From a checkpoint of a small mixture-of-experts model trained on Wikipedia.
Size: 10 layers, width 160, vocabulary 10404, 20.9M parameters.
Below are experts of layer 6 (counted from 0) of a mixture-of-experts language model. Rows are named router (the router's row for the expert), up (a neuron's input weights, with its number) and show model dimensions 0-159. Each number is 128 + 24 x the weight over its row's rms, rounded and kept within 0 to 255.
Before each expert's rows: "comes after" lists some tokens at least twice as common just before its tokens as in all text. This comes from a sample of Wikipedia text that the model never trained on. Tokens count by the router's weight.

# expert 7
comes after: "- ", "the ", ": ", ". ", "(", "of "
router [117 130  88 168 171 107 125 127 129 128 139 111 173 118 100 138 142 153 140  97 148  76 101 145 121 123  94 100  89 148 142 138  98 153 117 128 117  86 128 107 116 110 127 165 131 132 166 133 153  86 119 153 187 143 133 129 121 134 105 124 116 153 122 145 169  90 169 114 138  99 136  99 122 123 121  84 111 116 188  90 146 165 134 144 146 164 164 134 120 123 165 141 159 139 170 152 169 138 108 122 111  90 159 111 132 108  99 166 115 176 169 149 119 150 138 118 108 178 107 124 128 136 154 129 109 155 152 142 139  94 136 152 152 102 136 125 152 134  97 107 101 132 149  98 161 132 116 126 120 111 121 106 105  96 165 149 137 122 115 145]
up6 [122 157 115 136 128 115 144 114 107 146 112 109 127 122 108 130 138 127 184 184 110 148 143  94 130 121 139 111 162 110 122  98 110  92 120 146 136 148 127 107 130 132 131 101  57 155  87 135 144 187  91 121 140 142 127 112 143 144 137 151 136 160 127 148 127 152 136 126 123 126 165 156 128 123 144  97 158 140 117 167  80 140 117 156 143 141 103 126 147 161  88 165 131 113  91 100 113 138 126 184 105 155 112 137 119 131 159 116  65 134 163 130  75 174 105 142 121 113 119 156 169 156 144 125 148 111 152 128 134 184 128 135 107 140 146 115 137 155  74 124 101 134 156  89 122 121  96  99 113 137  94 140 123 142 118 118 146  92 140 106]
up7 [107  75 181 125 141 128 136 132 172 120 139 124 143 108 167 136 133 157 131 130  90 139 106 121 107 123 138 127 171  89 156 132 160 144 124 140  92 168 142  84 139 157 106 137 130 169 148 161 113 147 179 170 131 128  92 133 100 153 155 137 116 117 127 120 154 116 122 116 131  84 132 163 107 141 168 130 144 108 142 165 138 111 159 170 112 134 120 126 165 125 128  99 146 126 162  75 159 115 149 125 135 121 120 177  70  99 111 155 109 120 120 118 125 105  98  92 109 122 127  99 107 157 124 125 117 110  73 114  85 128 148 146 118 157 123 159 134 140 134 135 124 157 139 118  81 113 142 159 138  70 119 118  92  98 120 133 117 122 144 156]
up8 [ 97 126  95 112 115 133  97 107 136 139 107 137 116 115  82 139 101 147  87 117 174 131 126 135 140 174 129 107 136  81 126 114 120 157 119 132 112 121 120 120 102 111 131  87 127 102 132 104 155 123 133  94 134 133 117 123 108 156 114 125 124  87 102  98 135  93 171 152 124 141 119 146  94 136 136  75  93 108 110 141 124 113 129 159 139 106 115 105 119  88 159 103 150 115 140 132 136 120  77  92 154 142 111 155 163 141 103 136 105 155 172 111 118 140 120 128 124 144 159 114 135 105 128 157 129 105 117 106 158 128  74 147 137  85 149 150 121 142 148 132  80 100 153 107 118 160  91  89 187 133 132 146  95 171 122 158 198 151 130 150]
up9 [145 162 134 122 138 147 127  92 144 121 112 134 129 126 147 112 121  89 129 199  77 162 127 149 131 146 139 135 141 128 123 108 101 123 110 128 112 148 132 137 124 116 155 100 127 135 106 119  84  99 125 159 125 117 107 143 104 151 132  99 139  59  80 121 126 114 117 133 122 155 127 167 138 157 151 161 127 147 141 180 148 111 147 161 181 121 152 102 169 122 100 100 147 159  96 121 144 114 150 158 184 120 124 104 141 135 150 135 101 127 142  76 137 132 113 146  96 120 125 162 151 115 136 105 131 143 100 156 123 119 120 139 113 140 138  80 119 150 161 104 118 112  82 132 165 162 143 127 106 136 116  77  92 143 117 152 170 167 107 171]
up10 [157 134 134 120 128 166  95 161  82 128 178 152 145 126 123 119 108 116 165 119 160 159 132 106 157 134 182 123 159 108 199 136 126 140 130 120  96 121 147 140 132 147  99 127 163 140 130 143 122 143 158 103 118 145 124  83 138 119 148 117  95 110 121 112 157 143 121 121 103 118 104 107 138 147 158 141 153 100 106 138 122 158 165 118 129 122 144 115 141  98 111 128 104 152 142 118 130 146 126 145 136 125 131 154 160 130  38 111 124 107 136 206 134 121 134 131 118 107 164 138 174 119 127 147 101 110 167 133 108 173 126 161 136 165 121 172 133 142 140 140 137  96 114 113 133 125  66 121 138 153 134 142 135 169 145  89 119 135 159 152]
up11 [133 136 158 101 128 128 151 117 100  99 116 133 157 114  84  75 109 100 112 126 153 107 153 141 135 129 147 122 107 109 139 119 197 130 170 100  65 130 147 103 113 119 127 144 111 153 162 122  95  89 151 117 131 144 168 126 133 142  80 114  98 120 106 123 115 148 147 134 141 153 131 136 132 118 159  87 115 100 112 179 102 115 162 116 153  74 165 135 127 125  99 112 134 123 107  94 118 131 119 134 168 118 113 153 100 112 107 156 153 124 120 164 133 110 116 110 140 136 130 183 162 105 107 127 123  90 128  60 103 149 123 131 148 127 131 120 119 125 140 127 106 146 158 106 157 144 121 104 198 122 142 138 157 112 163 122 112 143 142 169]
up12 [133 175  99  98 111 142 156  93 129 125  83 119 122 141 152 121 124 154 142 128 131 155 130 115 147 100 131 123 157  97 106  61 121 113 110 149 114 171 114 143 139 137 152 135  87 134 130 130 117 132  80 134 126 161 122 161 146 115  91 147 146 103 121 124 138 138 141 142 110 145 125 113 129 130 116 110 151 102 124 112  90 142 137 183 116  95 120  61 123 133 104 167 122 117  79  95  72 122 108 110 176 159 119 113  99 110 122 134  88 114 175 126 134 143  70 102 129 139 146 173 128 163 132 126 127 127 116 116 134 126 144 172 122 102 137 105 110 142  94 107 114 123 118 101 135 103  95 121  94 111 182 103 105 178 111 115 127 107 142 109]
up13 [129 121 120 147 125 153 143 107 139 128 110 138 154 137 108 124 105 132  74 129 139 115 135 155 124 150 135 137 136 103 110 106 116 155 129 140  87 154 162 136 149 120  73  83 129  95  98 111 137 144 136 167 125 114  70 114 110 147 140 149  95  91  58 127 108 121 143 154 101 137 100 143 151 120 158 174 111 144 161 102 125  96 161 179 134 108 158 148 151 120 141 115 145  83 125 115 142 136 103 116 188 154 122 177 125 118 183 157 138 122  99 141 117 127 138 139 165 109 107 100 138 154 126 148  97 139  86 132 121 107 146 136 145 107 166 116 129 117 134 143  63 118 161 107 115 110 116 130 103 151 148 134 111 159 107 132 160 118 136 165]
up14 [105  86  86 116 127 183 127 147 140 160 129 161 116 125 169  97 105 128  91 136 107  90 139 105 115 154 152 148 145 108 121 119 174 142 104 119 146 126 134 126 154 135 103 146  84  95 125 123 124 156 166 133 123 112 104 107 137 164 118 137  50  96  93 152 117  99 113 131 111 132 105 138 126 130 125 147 151 144 145 151  93 129 124 158  64 108 186 115 156 140 120 119 153  88 166  83 137 132 122 131 183 144 139 161 142 110 135 131 114 132 121 120  72 150 125 125 132 125 121 114 127 152 155 122 127 126 109 114 140  80 119 108 125 151 158 125 115 122 141  97 146 138 113 137 103 121 118 144 133 119 113 133 147 122  61 144 182 102 135 164]
up15 [183 133  86 160 114 104 179 119 139 137 109 163 156 119 105 148 149 139  91 130 138 100 142 106 139 132 149 130 135  93 122 104 125 107 101 114 176 146 115 131 137 116 148 152 145 134 118 172 101 141 103 142 113 106  98 112 149 155 112 137 110  79 133 135 135 105 126 111  75 152 153 126 159 129 152 103  94 136 131 102  94 157 139 159 164 132 152 117 166 126 184  92 151 109 103 151 140 131 113 112 170 141 160 110 151 114 142 143  72 104 112 109 141 134 110 173 142 107 134 136 114 132 151 137 139 119  92 149 139 143 136 147 152 108 122 133 100 131 143 130 128 132 115 122 140 129 102  78 132 134 146 122  92 135  85 175 213 111 143 142]
up16 [110 116 102  90 118 122 126 117 151 104 106 154 133 104  92 121  96 140 119 125 149 119 141 120 121 122 126 128 174  91 121 143 125 147 153 105  85 148 121  81  98 119 116 103 130 121 139 136 139 171  87 112 109 164 109 136 162 107 120 123 130 114  93 116 136 108 198 155 154 162 158 135 148 171 152  81 142 135 107 140 132 141 160 179 157 120  90 129 157 131 127 106 132  84 112 130 105 136  80 128 117 161 139 138 117 133 141 143 119 122 114 129 119 131  96 182 133 147 145 161 133 123 136 155 131 106 118 135 146 138 102 162 120 131 161 148 102 109 127 119 106  83 165  89 115 144 176 100 132 128 171 158 179 137 122 143 198 119 109 142]
up17 [ 98 109 138 120 124 137 105  99  93 103 117 107 127  98 141 127 131 174 118 116 126 164 104 135 120 172 131 132 140  86 176  75  93 136 148 120  88 136 140 152 134 163 108  83 124 112 147  99 138 100 117 109 129 134 149 112 121 143 130 130 163 106 115 109 115 125 195 134 139 139 107 106 140 133 121 103 121 133 178  91 102  73 146 153 141  96  89 107 120 141 150 107  93 153 103 149 120 126  84 132 166 132 134 129 143 119 101 122 125 142 121 121 116 114 115 121 147 136 163  79 129 165 127 151  98 149  70 112 143 125 106 154 122 152 129 145 126  98  99 129  91 111 154 123 117 130 143 143 127 162 179 188  90 135 121 155 172 153 137 141]
up18 [106 132  96 118 145 146 133 142 140 116 126 128 150 108 115 106 176 180 119 121 135  97 108 115 155 144 136 180 171  92 105 143 131 143 132 110 137 146 181 127 143 140 120 136 123 127 128 135 119 176 126 160 136 144  77 109  90 126 134 104 100 125 111 136 153 102 144 155  92 102  91 144 156  80 173 108 132 126 118  93 149 142 133 147 130 136 150  98 141 146 111 145 117 135  78 115 102 125 128 109 153 140  96 166 111  93 128 112 129 115  81 125 110  92 135 108 160 131 149 116 129 174 138 161 108  80 143 109  90 115 144 119 148 128  91 140 127  88  95  88 143 148 125 167  86 129 137  83 170  99 138 106 111 157 121 104 111 135 169 128]
up19 [138 146 119 101 127 157 177 117 112 107  99 121 106 103 112 152  87 134  76 159 137 139 113 105 125 121 119 152 151 140 138 105 130 105  57 153 147 150 114 117 118 116 167 122 125  90 119 127 123 144  83 158 142 103 146 151 111 150  84 148 126 101 131 112 151  98 189 165 121 122 124 116 135 111 132 146 116 120 175  95 144  77 122 138  81 108 126 138 157 122 133 101 143  91 101 112 149 111 108 171 154 147 136 113  73 140 155 153 106 145 131 106 156 129 128 105 117 124  87  66 103 131 149 154 115 139  96 110 119 113 160 135  99 150 118  87 112 107 122 132 131  86 130 108 152 104 106 141 155 112 124 103 103 116 116 125 154  90 102 119]

# expert 10
comes after: "the ", "- ", ": ", "and ", "a ", "The "
router [103 100 130 109 146  94 116 115 121 156 102 117 116 142 111 103 150 117 138  79 178 144 103  75 130 134 142  85 168 125 129 110 131 137 140 128 138 136 102  93 115 154 174 103 173  93 137 105  95 142 125 145 166  94 130 116 114 124 100 146 161 164 141 136 107 138 118 169 142 119  90 115 145 103 118 141 115 158 161 154 103 135 156 116 142 161  96 131  97 111 164 118 121 156 136 146 148 120 113 134  97 131 189 116  89 102 158 130 100 143 137 107 168 111 123 158 120 121 111 155 130 149 108 119 114 108 128 149 123 130 151 141 178 150 131 155 169 105 130 115 163 146 144  58 128 155 148 158 145 128 146 100 132  95 108  92 172 147 108 118]
up0 [101 110 178 104 103 146 127 116 148 142 144 135 161  89 118 127  77 187  77 152 140 112 132 141 104 123 110 160 139 107 111 135 118 171  98 129 110 100 118  96 156 179 107 146 131 144 139  82  78 122 136 175 140 160 128  92 164 174 104 159 112 115  42 122 100 114 150 136 120 119 139 124 122 133 144 145 135  88 160 167 150 123 142 162 142  95 159  83 140 140 125 133 125 124 131 131 137 122 106 182 169 133 136 125 115  96 157 140 152 139 119 108 111 105 114 148 131 108 135 134 126 126 127 140 130 143 107 134 112 112 142 114 113 139 126 119  79 124  95 140 131 164 156 119 153  84 115 121 107 108 167 140 112 146 114 155 116 128 143 139]
up1 [115 147  89 141 140 115 138 148 149 134 125 143 156 111  83 160 146 136 107 128 152  85 136 115 130  98 133 137 161 110 108 130 157 100 139 161 118 165 143 138 142 169 112 136  93  86 101 133 156  98 113 151 122  95 103 111 157 150 108 101 113 153 120 136 142 141 142 100  75  89 135 118 138  81 160 120 146  76  82  78 165 122  91 102 124 134 157 119 134 141 149 106 156 152 137 124 148 139 156 161 138 111 132 152 128 116 163 132 115  92 122 163 117 155 114  96  98 121 182 162 108 113 167 165 103 112 128  94  92 129 126 123 111 108 108 146  89 130 150 120 116 117 128 109 158 117 104 161 150 103 133 113 147  94  94 133 120 121 180 105]
up2 [122 103 149 126 121 130  83 100  73 128 133 130 160 137  84 128 152 186 135 124 128 148 140  91 127 141 152 103 135  98 138 128 139 159 130 151 110 106 132 141 117 133 103 121 114 151 150  74 104 101 104 135 135 138  97 151 138 117 159 119 113 140 107 104 145 115 112 104 139 115 124  96 125 124 126  86 125 130 175 137 139 120 131 159 172 124 142 149 118 115 151 107 154 140 146  95 106 152 101  77 156 106 111 155 119 129 109 186 124 108 145 183 150  91 163 121 118 128 145  99 123 159 156 144 105  82 157 111 120 122 157 157 182 172  95 128 153 112 143 161 172 112 132  89 101 118 126 112 118 116 151 135 131 158  89 158  93 154 132 157]
up3 [148 163 134 112 112 123 146 125 143 141 119 144 118 116 152 120 126 137  69 117 145  81 134  78 131 133 114 136 117 121 115 111 131  95 126 134 156 162 127 137 126 137 167 149  93 120  92 133 133 117 119 173 182 116 140 112 124 142 145 120 131  46 126 113 138  69 143 136 124 142 178  99 136 131 151 129 102 125  84 114 141 140 130 152 100 151 145 126 153 138 115 152 157 107 142 139 149 163 118 134 164 136 133 137  87 137 142 160 129 131 105  89 148 139  91  96 102 118 142  88 132 140 162 115 103 120 113 121 132 139 163 140 117 128 117  95 110 166 132 131 116 106 140  77 161 112 104 123 118  97 130  81 106 124  70 141 150  98 160 201]
up4 [124 161 130 115 162 120 119 145 128 116 123  98 142 127 155 155 126 135 116 122 115 109 127 150 101 113 140 141 165 141 130 140 133 109 122 153  82 140 158 135 147 113 126 177 148 181 130 107  87  63 111 135 146 121 127 131 110 126 107 114 142 107 150 110 185 158 130 118  90  86 147 124 147  91 181 119 136 140 121  88 153 111 123 131  77 105 161 118 143 120 142 117 125 136 136 160 139 129  69 187 141 145 151 136 136 165 102 164 126 119 116 124 102 130 167  99 130 100 122 136 125  82 120 137  94 127 103 104 119 153  96 133 110  99 107 104 152 128  78 116 115 180 137  97 154 133  95 159 179 109 127 108 113 146 111 122 104 128 166 105]
up5 [150  51 149 146 112 153 135 112 134 115 131 172 150 172 143 121 168 122 129 176 125  96 148 127 137 126 125 138 157 141 156 146 142 127 111  96 147 110 118 167 135 166 102  99  99 130 148 173 163 145  98 130 102 126 120 141 116 130 146 114 121 120 135 157 136 123 104 126 114 141 108 156  78 117 153 150 123 138 117 120 134 142 121  95 147 139 114 152 146 163 121 165 127 122 119 110 116 169 141 111 129 117 162 151 136 116 133 112 129 116 117 142 132 153 108  81 167 114 166 104 184 127 138 166 152  87 111 176 119 177 131 109 132 182 110 112 145 123 144 130 106 102 123 154 154  99  99  85 107  93  79 119 143 102 117  88 135 140 152 170]
up6 [136 159  97 139  95 102  98  93 133 140  57 163 144 136  75 110 125 155 104 102 126 175 144 160 146 129 140  91 143 106 140 147 114 116 122 138 141 149 137 133  77 114 157 164 109 120  77 127 107  95 112 150 112 103 100 156  96 147 136 118 152  94 158 106 124 125 138 121 114 168 147 160  97 135 159 126 133 105  93 100 123 131 138 120  84 109 135 112 124 105 129  81 127  89 129 116 149 119 136 104 112 100  89 126 103 129 131 118  57 104 135 141 126 159  93 112 126 139 135 141 119 156 169 125 135 109 126 122 147 139 108 154 111 121 135 111 124 102 132 138 103 112 153 109 113 125 141 101 155  94 162 144 145 119  64 119 124 109 138 189]
up7 [123 151 110 163 117 152 145 142 145 115 110 111  94 113 126  80 164  98  84 109 104 140 157 124 112  92 120 134  90 103  96 131 137 107 140 148 103 158  97 126 129 114 140 121 112 129 105  81 131  83 102 157 152  98 162  99  86 109 107 110  99  98 125 116 140 142 168 162  95  71 144 173 149 118 176 128 124 100 101 105 168 103  97 116 108 110 140 100 132 153 135 124 136 107 159  86 115 128 141 151 117 129 133 104  80 170  99 123 109 147 148 122 111 164 100 145  89 135 141 158 125 132  95 131  98 121 112  99 140 115 133 125  97 131 101  92 101 149 119  87 113 151 120 110 159 134  93 149 137  99 113 135 129 137 154 127  93 151 154 147]
up8 [130 102 141 140 113 138  99  86 112 147 116 132 120 161 125 138 153 135 138 114 173 130 143 133 157 137  87 173 158 123 156 144 119 151  94  97 124 148 130 184 124 162 132 116 140 101  71 202 137 154 124 119  87 132 115 133 138 146 164 146 120 151 118 139 146 104 124  99 167 145 103 141 120 115 130 110 145 129 106 126 133 125 140 121 137 136  97 105 151 162 123 139 111 120 146 116 114 113 144 104 144 122 125 121 124 120 115  71 129  89 122 159 167 128 121 126 114  94 147  67 146 124 142 137 160 101 197 158 134 181 110 126  65 129 141 110 143 109 138 146 133 144 166 130 124  83 117  93 125 109 182 124 136 117 134  83 161 129 137 131]
up9 [138 139 154 112 131 173 160 119 117 117 119 164 138 170 133 132 120 146 149 125 106 139 110 144 156 138 106 162 146  92 147 126 168  98 109 104 155 137 121 149 143 153 112  66 115 122  95 196 107  96 121 139  77 164 131 128 105 162 146  73 134 147 125 159 117 134 139 125 119 147  95 174  74 114 132  96 166 106 123 124 113 127 118  72 166 107 149 134 141 128 150 140 110 162 140 139 139 137 169 133 113  69 137 147 138 128 117  92 154 135  98 151 175 140  97 125  94 117 146 135 137 107 137 158 131  76 144 145 104 133  98 134 153 142 122 132 119 151 158 131 138  94 117 134 185 118 129 154 146 143 151 112 138 127 125 141 137 166 122 128]
up10 [ 98 140 121 101 127 147 130 104 119 130 125 110 109 128 130  96 158 101 110 151 104 122 135 146 115 114 169 185 176 126 100 176 151 112 135 114  89 106 145 164 108 156 126 175 134 130 139 125  92 120 139 139 104 141 131 155  97 157 114 132 102  61 179 106 184 102 129 109 138 123 157 126 125 142 158 160 143 142 122 122 146 137 106 132  99  66 148 110 147  89 156 104 103 133 124  93 150  83 133 149 108  87 144 126 141 136 118 127 121  82 137 141 113 107 122 111 165 125 107 121 144 162 111 107 142  89 132 158 142 180 136 117  92 101 131  82 117  95 109 117 121 137 157 107 146 149 150 121 137 142 123 130 166 107 110 161 103 145 155 124]
up11 [196 122 136 128  95 149 141 109 105  96 141 134  93 162 109 101 112 154 144 113 148 111 141 128 156 111 159 147 133 131 121 124 141 154 111  92 116 153 152 123 108 110 130  79 163 138 109 152 124 142 148 125 138 161 136 130 108 159 138 155 128 107 122 122 147 158 133 167 130 116 125 134 106 162 155 106 123 154 112 177 123 110 143 179  84 104 153  83 130 122  61 132 125 130 133  95 103 107 123 178 151  99 105 129 102 103 138 147  78 153 138 138 132 153 100 137 129 137 101 109 129 133 145 118 138 111 147 143 188 129 182 129 111 127 122 127 143 136 108 119 119 105 119 149 157  93  89  90  77  84 126 113 133  85 107 132 147 170 154 113]
up12 [143 144 135 126 100 151 148  59 160 167 107 139 141 134 104 126 117  68 160 133 151 134 143 109 169 114 149 168 120 100 119 132 162  80  97 132 123 205 113 157  79  97 125  90  88 108 121 160 113 117 154 143 139 144 105 119  94 124 125  95 116 111 132 157 118  90 143 129 126 125 100 130 128 151 130 106 161 133 127 141 117 104  95 135 131  99 119 105 147 124  68 170 138 154 135 115 110  76 161 152 135 116  87 133 118 139 138 147 109 159 138 122 163 132  98 161 127 143 131 111 133 121 109 119 148 119 131 130 130 171 152 113  83 136 122 126 108 122 156 111 147  97 159  97 175 110 116 129 125 103 122 132 101 110 105 113 171 121 127 150]
up13 [121 132 140 107 147 115 148 140 118 115 125 119 128 108 119  75 127 155  96 125 111 107 117 153 102 162 147 160 117 102 132 132 154 106 119 141 114 132 156 122 110 103  84 117 135 142 120 105 137 149 157 136 146 120 115 128 137 104 135 169  79 103  67  93 173 140 119 147  93  93 114 112 121 145 122 136 127 121 175  99 116  72 114 151  87 149 137  94 137 117 170 143 179 122 144 119 139  86 118 155 182 113 142 160 116 122 131 159 110 127  90 130  73 144 127 114 149 151 150  87 115 182 109 146 100 100  78 142 144 136 149 164 115 105 135 125 142 111 118 112 107 161  81 129 129 121 133 128 150 137 122 131  93  88  96 173 153 126 138 136]

# expert 16
comes after: ", ", ". ", "s", "es", "a", "ed"
router [108 133 117 128 147 149 123 133 104 145 142 143 158 192 108 128 167 133  72 142 149 120 148 142 128 139 119 127 153 144 151 149 171 146 121 140 120 171 147 123  94 165 109  97 100 149  87 127 114 126 125 108  92 106 170 149 151 139 134 151 159 119 120 154 110 128 107 103  76 120 138 140 112 146 144 150 151 145 136 168 104 102 160 166 106 112 111 110 145  86 161 134 156 115 113  85 165 167 166 153 126 156 159 119 117 136 129 119 121  93 137  80 135 117 100 152 124 119 133 134 129 157 141 112 150 128 137 105 157 113 151 129 139 106 115 125 110  90 104 160 178 154 162  85 131  82 120 101 105 100 108 136 146  90 160 112 101  93 102 110]
up0 [125 109  98 180 126 123 102 182 176 116 113 100 135  89 132 119 112 112  93 126 188  91 134 122 118 142 145 105 151 118 112 107 141  73 132 127 165 130 139  98 107 140 115 109 155 114 105  91 103 135 130 145 144 116  95 132  81 128 121 152 137 118 167  84 179 127 130 127  85  89 100 131 162 138 128 129 148 115 111 110 147 130  85 146 124 154 164  82 140 150 110 136 129 132 174 111 169 107 137 134 140 154  90 121 116 130 142 109  99 148 105 118 115  73 154 126 120 136 123 107 131 147 138 135 125  53 128 150 137 128 124 126 116 159 182 115 139 152 122 134 130 128 107 163 130 114 161 149 108  93  94 145  93 144 136 111 129 128 152 140]
up1 [105  98 128 131  85 121  77 128 129 155  60 134 106 134 144 143 118 131 124 115 123 130 121 114 121 127 144 142 112 133 127 135 173 107 117 151 151 126 122 100 126 107 145 142 117 109 153 122  92 101 127 131 122 104 121 139 102 143 119 133 139  71 106 106 148 139 170 147 111 125 124 132 138  81 110 120  86 112 153 120 136 137 147 161 124 141 108  82 125 182 114 142 147 134 161 174 110  61 118 112 120  83 146 112  81 152 120  77 108 177 122 151 102 110 121 108 113 131 132 154  96 137 126 145 159  89  84 157 135 138 100 168 107 124 106 137 124 178 114 112 121 100 145 125  80  94 148 136 121 149 135 156 156 126 123 139 140 107 178 163]
up2 [ 99 103 111 169 131 169 140 132 121  95 138 113 122 117 122 106  87 173 102 123 164 158 144 127 115 119 180 135 150 151 139 133 148 126 125  95 103  96 110 108  87 132 137 149 141 117 129 141  65  83  79 127 175  98  93 159  89 165 129 130 130 103 164 122 155 105 136 100 113 135 146 148 154 149 164 123 123 101 167 123 130 109 141 173 135 134 119  89 123 138 108 112 116 139 112 164 119  95 163 119 117 129 107 123 120 101 147 121  97 143 107 160 133 132 149 120 144 164 139 123 124  59 121 137 125  66 118 161 169 112 103 148 122 113 126 110 116  96 117 119 123 150 100 148 135  97 127 139 130  86 180 145  97 149 123 125 130 155 125 140]
up3 [108  97 111 122 129 110 141 127  83 144 100  91  95 136 150 149 158 135 134 144 131 132 153 124 134  87 130 102 107 116 165 148 111 131 105 127  99 126 111 115 119 125 106 124  92 108 111 126 152 119 130 108 120 130 122 126 140 134 135 100 104 154 130  72 166 130 123 123 140 156 151 156 176 109  61 128 111 109 122 125 147 143 170 169 146 137 124 124 143 120 130 164 130 142 129 160  90 120 142 113 147  91 143 133 128 157 131 130 117 124 130  93 153 112 125 111 104 118 145 101 109 109 120 130 102  70 171 111 155 171  86 114 131 181 144 132 175 147 121  68 130 144 193 143 110 119 116 134 192 122 112  95 177  89  86 135 111 143 119 138]
up4 [105  63 133 141 123 108 118 104 163 107 121 113 143 114 186 123 141  86 169 162 147  92 142 111 158 146 139 110 117 142 117 113 107 135 123 107 126 139 114 129 110 158 125 130 134 101 147 132 170 148 142 108 156 157  96  88 145 154 127 141 113 149 120 113 136 131 105 119 112  89 155 167 174  97  73 107 126 172 154 135 139 110 133 138 131 145 131 115 128 107 112 145  83 107 160 122 137 113  93 123 129 138 136 181 171 144  99 158 126 124 137 117 145 145 166 116 127 141 163 116 127 135 100 135 181 155 168 109 102 157 120 108  98 187 140 149 142  98 161 106 143 130 130 155  95 128 143 124 159 134  97 144 159 134 110 157 122 135 150 186]
up5 [ 85  95 111 102 139 108 113  98  84 155 134 163  98 155 105 119  89  99 121 137 129 165 128 134 146 123 187 141 149 139 125 108 186 125 105  96 158 120 117 130 103 174  90 123 140 137 153 140 106 131  94 111 140 126 165 105 153 158 120 112 131 100 120 134 130 115 125 135 119 117 121 106 145  79 125 116 143  88 194 123 146 146 135 176 120 141 126 108 155 139 144 169 156 117 115 154 112 138 137  98  67 126 137 126 101 121 129 145  81 106 120 111 144 117 123 115  97 118 135 142 150 156 153 134 175 120 123 123 151 124 108 125 150  94 134 124 122 110 120 134 116  71 161  99 110 149 125 132 190 123 150 139 129 198 126 155 111 112 125 132]
up6 [115 137 153 142 109  64 103 110 112  79 116 122 168 106 137 110 125 125 104 118 135 135 135 134 120  70 121 107 190 161 146  96 153 149 147  98 139 124 122  98 136 122 160 140 116  88 140 133  91 158 139 129 135  84 179 102  72 157 157 141 124 136  82 119 126 149 143 111  77 100 131 130 115 103 132 124 140 120 134 131 123 141 120 156 147 132 149 131 125  99  90 163 150 142 113 130 100 116 128 114 129  92  95 167 138 115 108  91 108 149 124 110 157 149 139 114 152 102 157  99  86 119 172 129 184 121  84 130 128 127 142 117 114  93 184 112 112  81 158 135 116 110 137 129 117 122 135 126 143  81 148 119 102 126 147 117 114 148 109 131]
up7 [168 109 143 114 137 153  84 127 129 128 137 122 160 153  99 130  94 135 139 124 139 104  84 112  92 105 132 133 147 132 152 109 128 142  95 161  86 116 146 112 142 123 140 136 171 173 108 116 132 101 118 139 182 182 147 120 140 108  78  80  95 146  84 122 145 138 129 136 142 134  94 148 111 137  84 139  98 105 112 126 168 135  93 149 160 138 119 145 160 136 153 133 121 147 121 136 148 114  74  95 132 137 155 152  78  84 143 131 185 148  77 142 132 134 164 146 138 111 185 153 120 121 125 123 118 129 123 133 124 126 106 163 131  99 111 106 157 140 126  79 126 105 139 126  70 116 108 127 123 142 162 144 129 154 115 135 115 144 148 132]
up8 [ 80 108 143  88 131 133  79 100 112 136 104 126 146 118 148 105 129 109 163 121 140 169 164 133 103 131 121 128 167 130 147 115 167 150 101 115 127 116 105 132 115 151 135 115 127 143  90 172 116 124 128 108 139 119 131 113 124 120 128 168 118 152  85 122 100 181 151 128  80 122 140 116 120 135 146 128 124  89 152 132 133 148 153 140 108 144 164  82 124  95 114 157 145 158 131 154 104 126 135 131  98 142  88 171 123 128 118 126  61 144 130 133 134 126 128  84  96 138 126 148  86 153 161 142 174 111 125 102 157 132  72 156 174 106 128 138 164  86 103 150 121  80 151 133 125 107 144 134 159  97 163 149 119 153 148 135 116 153  94 125]
up9 [104 149 166 179 122 174 121  92 138 131 101  94 132  63 121 119 140 153 168  96 134 161 111  85 156 126 116  93  86 100 127 118 108 131 122 109 106 168 121 147 127  57 143 149 106 143 140  96 126 117 133 153 151 160 105 127 101 116 116 128 131 119 152  93 156 103 117 102  99 141 123 132 143 131 131  94 123 144 101 120 132 140 118 103 137 133 154 100 103 117 134 139 125  90 142 110 123  92 105 105 130 125 152 128 141  94 133 111 135 132 122 137 150 125 169  76  96  86 105 124 127  86  90 146 162  90 152 124  69 112 115 160 138 148 149  77 168 125 141 131 129 140 113 157 134 133 103 130 150 128 129 125 115 127  92 126 118 189 146 134]
up10 [179 151 170 129 110 106 119  93 109 110 123 137 121 125  98 113 137 155  98 127 148 106 115 120  75 100 113 133 170 173 137  93 168 124 140 156 158 115 140 131 158  94 153 124 142 115 185  81 103 149 143 160 121 109 155 110 117 121 157 105  99 122  79 114 136 132 169 132  95 150 139 119 113 128 105 122 124 143 126 127 187 153 130 148 147 135 141 124 161 134 117  99 156 105 109 132  79 107 115 101 159  68 125 151 124  89 139 123 123 150 111 129 151 148 155 143 140 127 139  99 137 136 144 123 158 115  78 125 151 138 118 118 130  75 150 117 105 133 105  89 132  85 133 139 104 176 135 121 140  96 156 146 142 102 150 126 137 131 103 175]
up11 [148  93 137  97 135 139 100 145  74 174 128 149  85 139 111 161 128 158 119 176 154 120 110 128 162 136 157 103 113 171 158 105 133  92 129 139 144 142  97 123 145 156  98 122 130 138 187 153 150 131 102 111 147 137 165 127 153 121 130  80 150 107 156 126 146 112 173 133 152 148 108 128 145  83  92 101 126 135 144 126 143 138 125 137 110 141 134 148 111 160 109 107 169 127 129 149 108 100 134 124 134 104 115  87 106 155 131 127 122 126 107 137 190 146 135 110 101 144 128 132 138 137 110 126 123 111  75 100 160 143  98 119 101  91 151 175 124  89 114  66 127  94 124 154 140 127  81 130 168 135 170 126 129 119 137 128 108 120 138 161]
up12 [162  87 147 151 113 112 135 128 139 118 112 118  77 111 109  97 138  64 170 114 109 163 141 115 131 140  94 155 143 132 109 122 154 138 104 149 172 139 161 146 189 122 177 128 160 133 111 142 101 137 158 135 122 119 118 138 131 111 136 153 136 131  97 102 106 176 164 140  83 132 155 133 140 176 164 131 112 125  89 115 129 162 139 123 157 144 137 109 161 157 109 120 141 141 147 127  99 118 112 134 128 130 121 161 135 119 123 126 115 146 112 116 177 141 109  91 118 169 127 144  97 148 160 126 151 104 109 136 118 160  86  92 152 100  93  94 101 145 101 109 130 102 117 125 133 147 184 130 133  83 172 156 146 110 171 139 133 123 132 149]
up13 [130 111 120  98 153 134 167 104 127 151 149 157 176 114  59 136 122 140 142 118 155 120 125 118 151 141 122 125 163 105  81 135 157 117  59 109 137 125 128 121  77 148 149 142 127 140 117 150 131 116 127 150 176 123 128 113 122 167  90  92  91 185 115 103 126 111 118  99 102 155 145 109 160 118 165 102 128 139 171 101 133 147 131 117 129 143 146 117 161 108 169 114 125 115 138 119 117 117 147 112 101 121 139  95 146  87 154 145 122 115 120 136  71  85 125 113  57 148 123 136 124  86 184 137 121 127 134 140 121 138 132 141 132 130  86  76 101 151 144 128 141 144 122 111 156 119 120 117 154  95 156 105 124 152 102 116 134 130 149 124]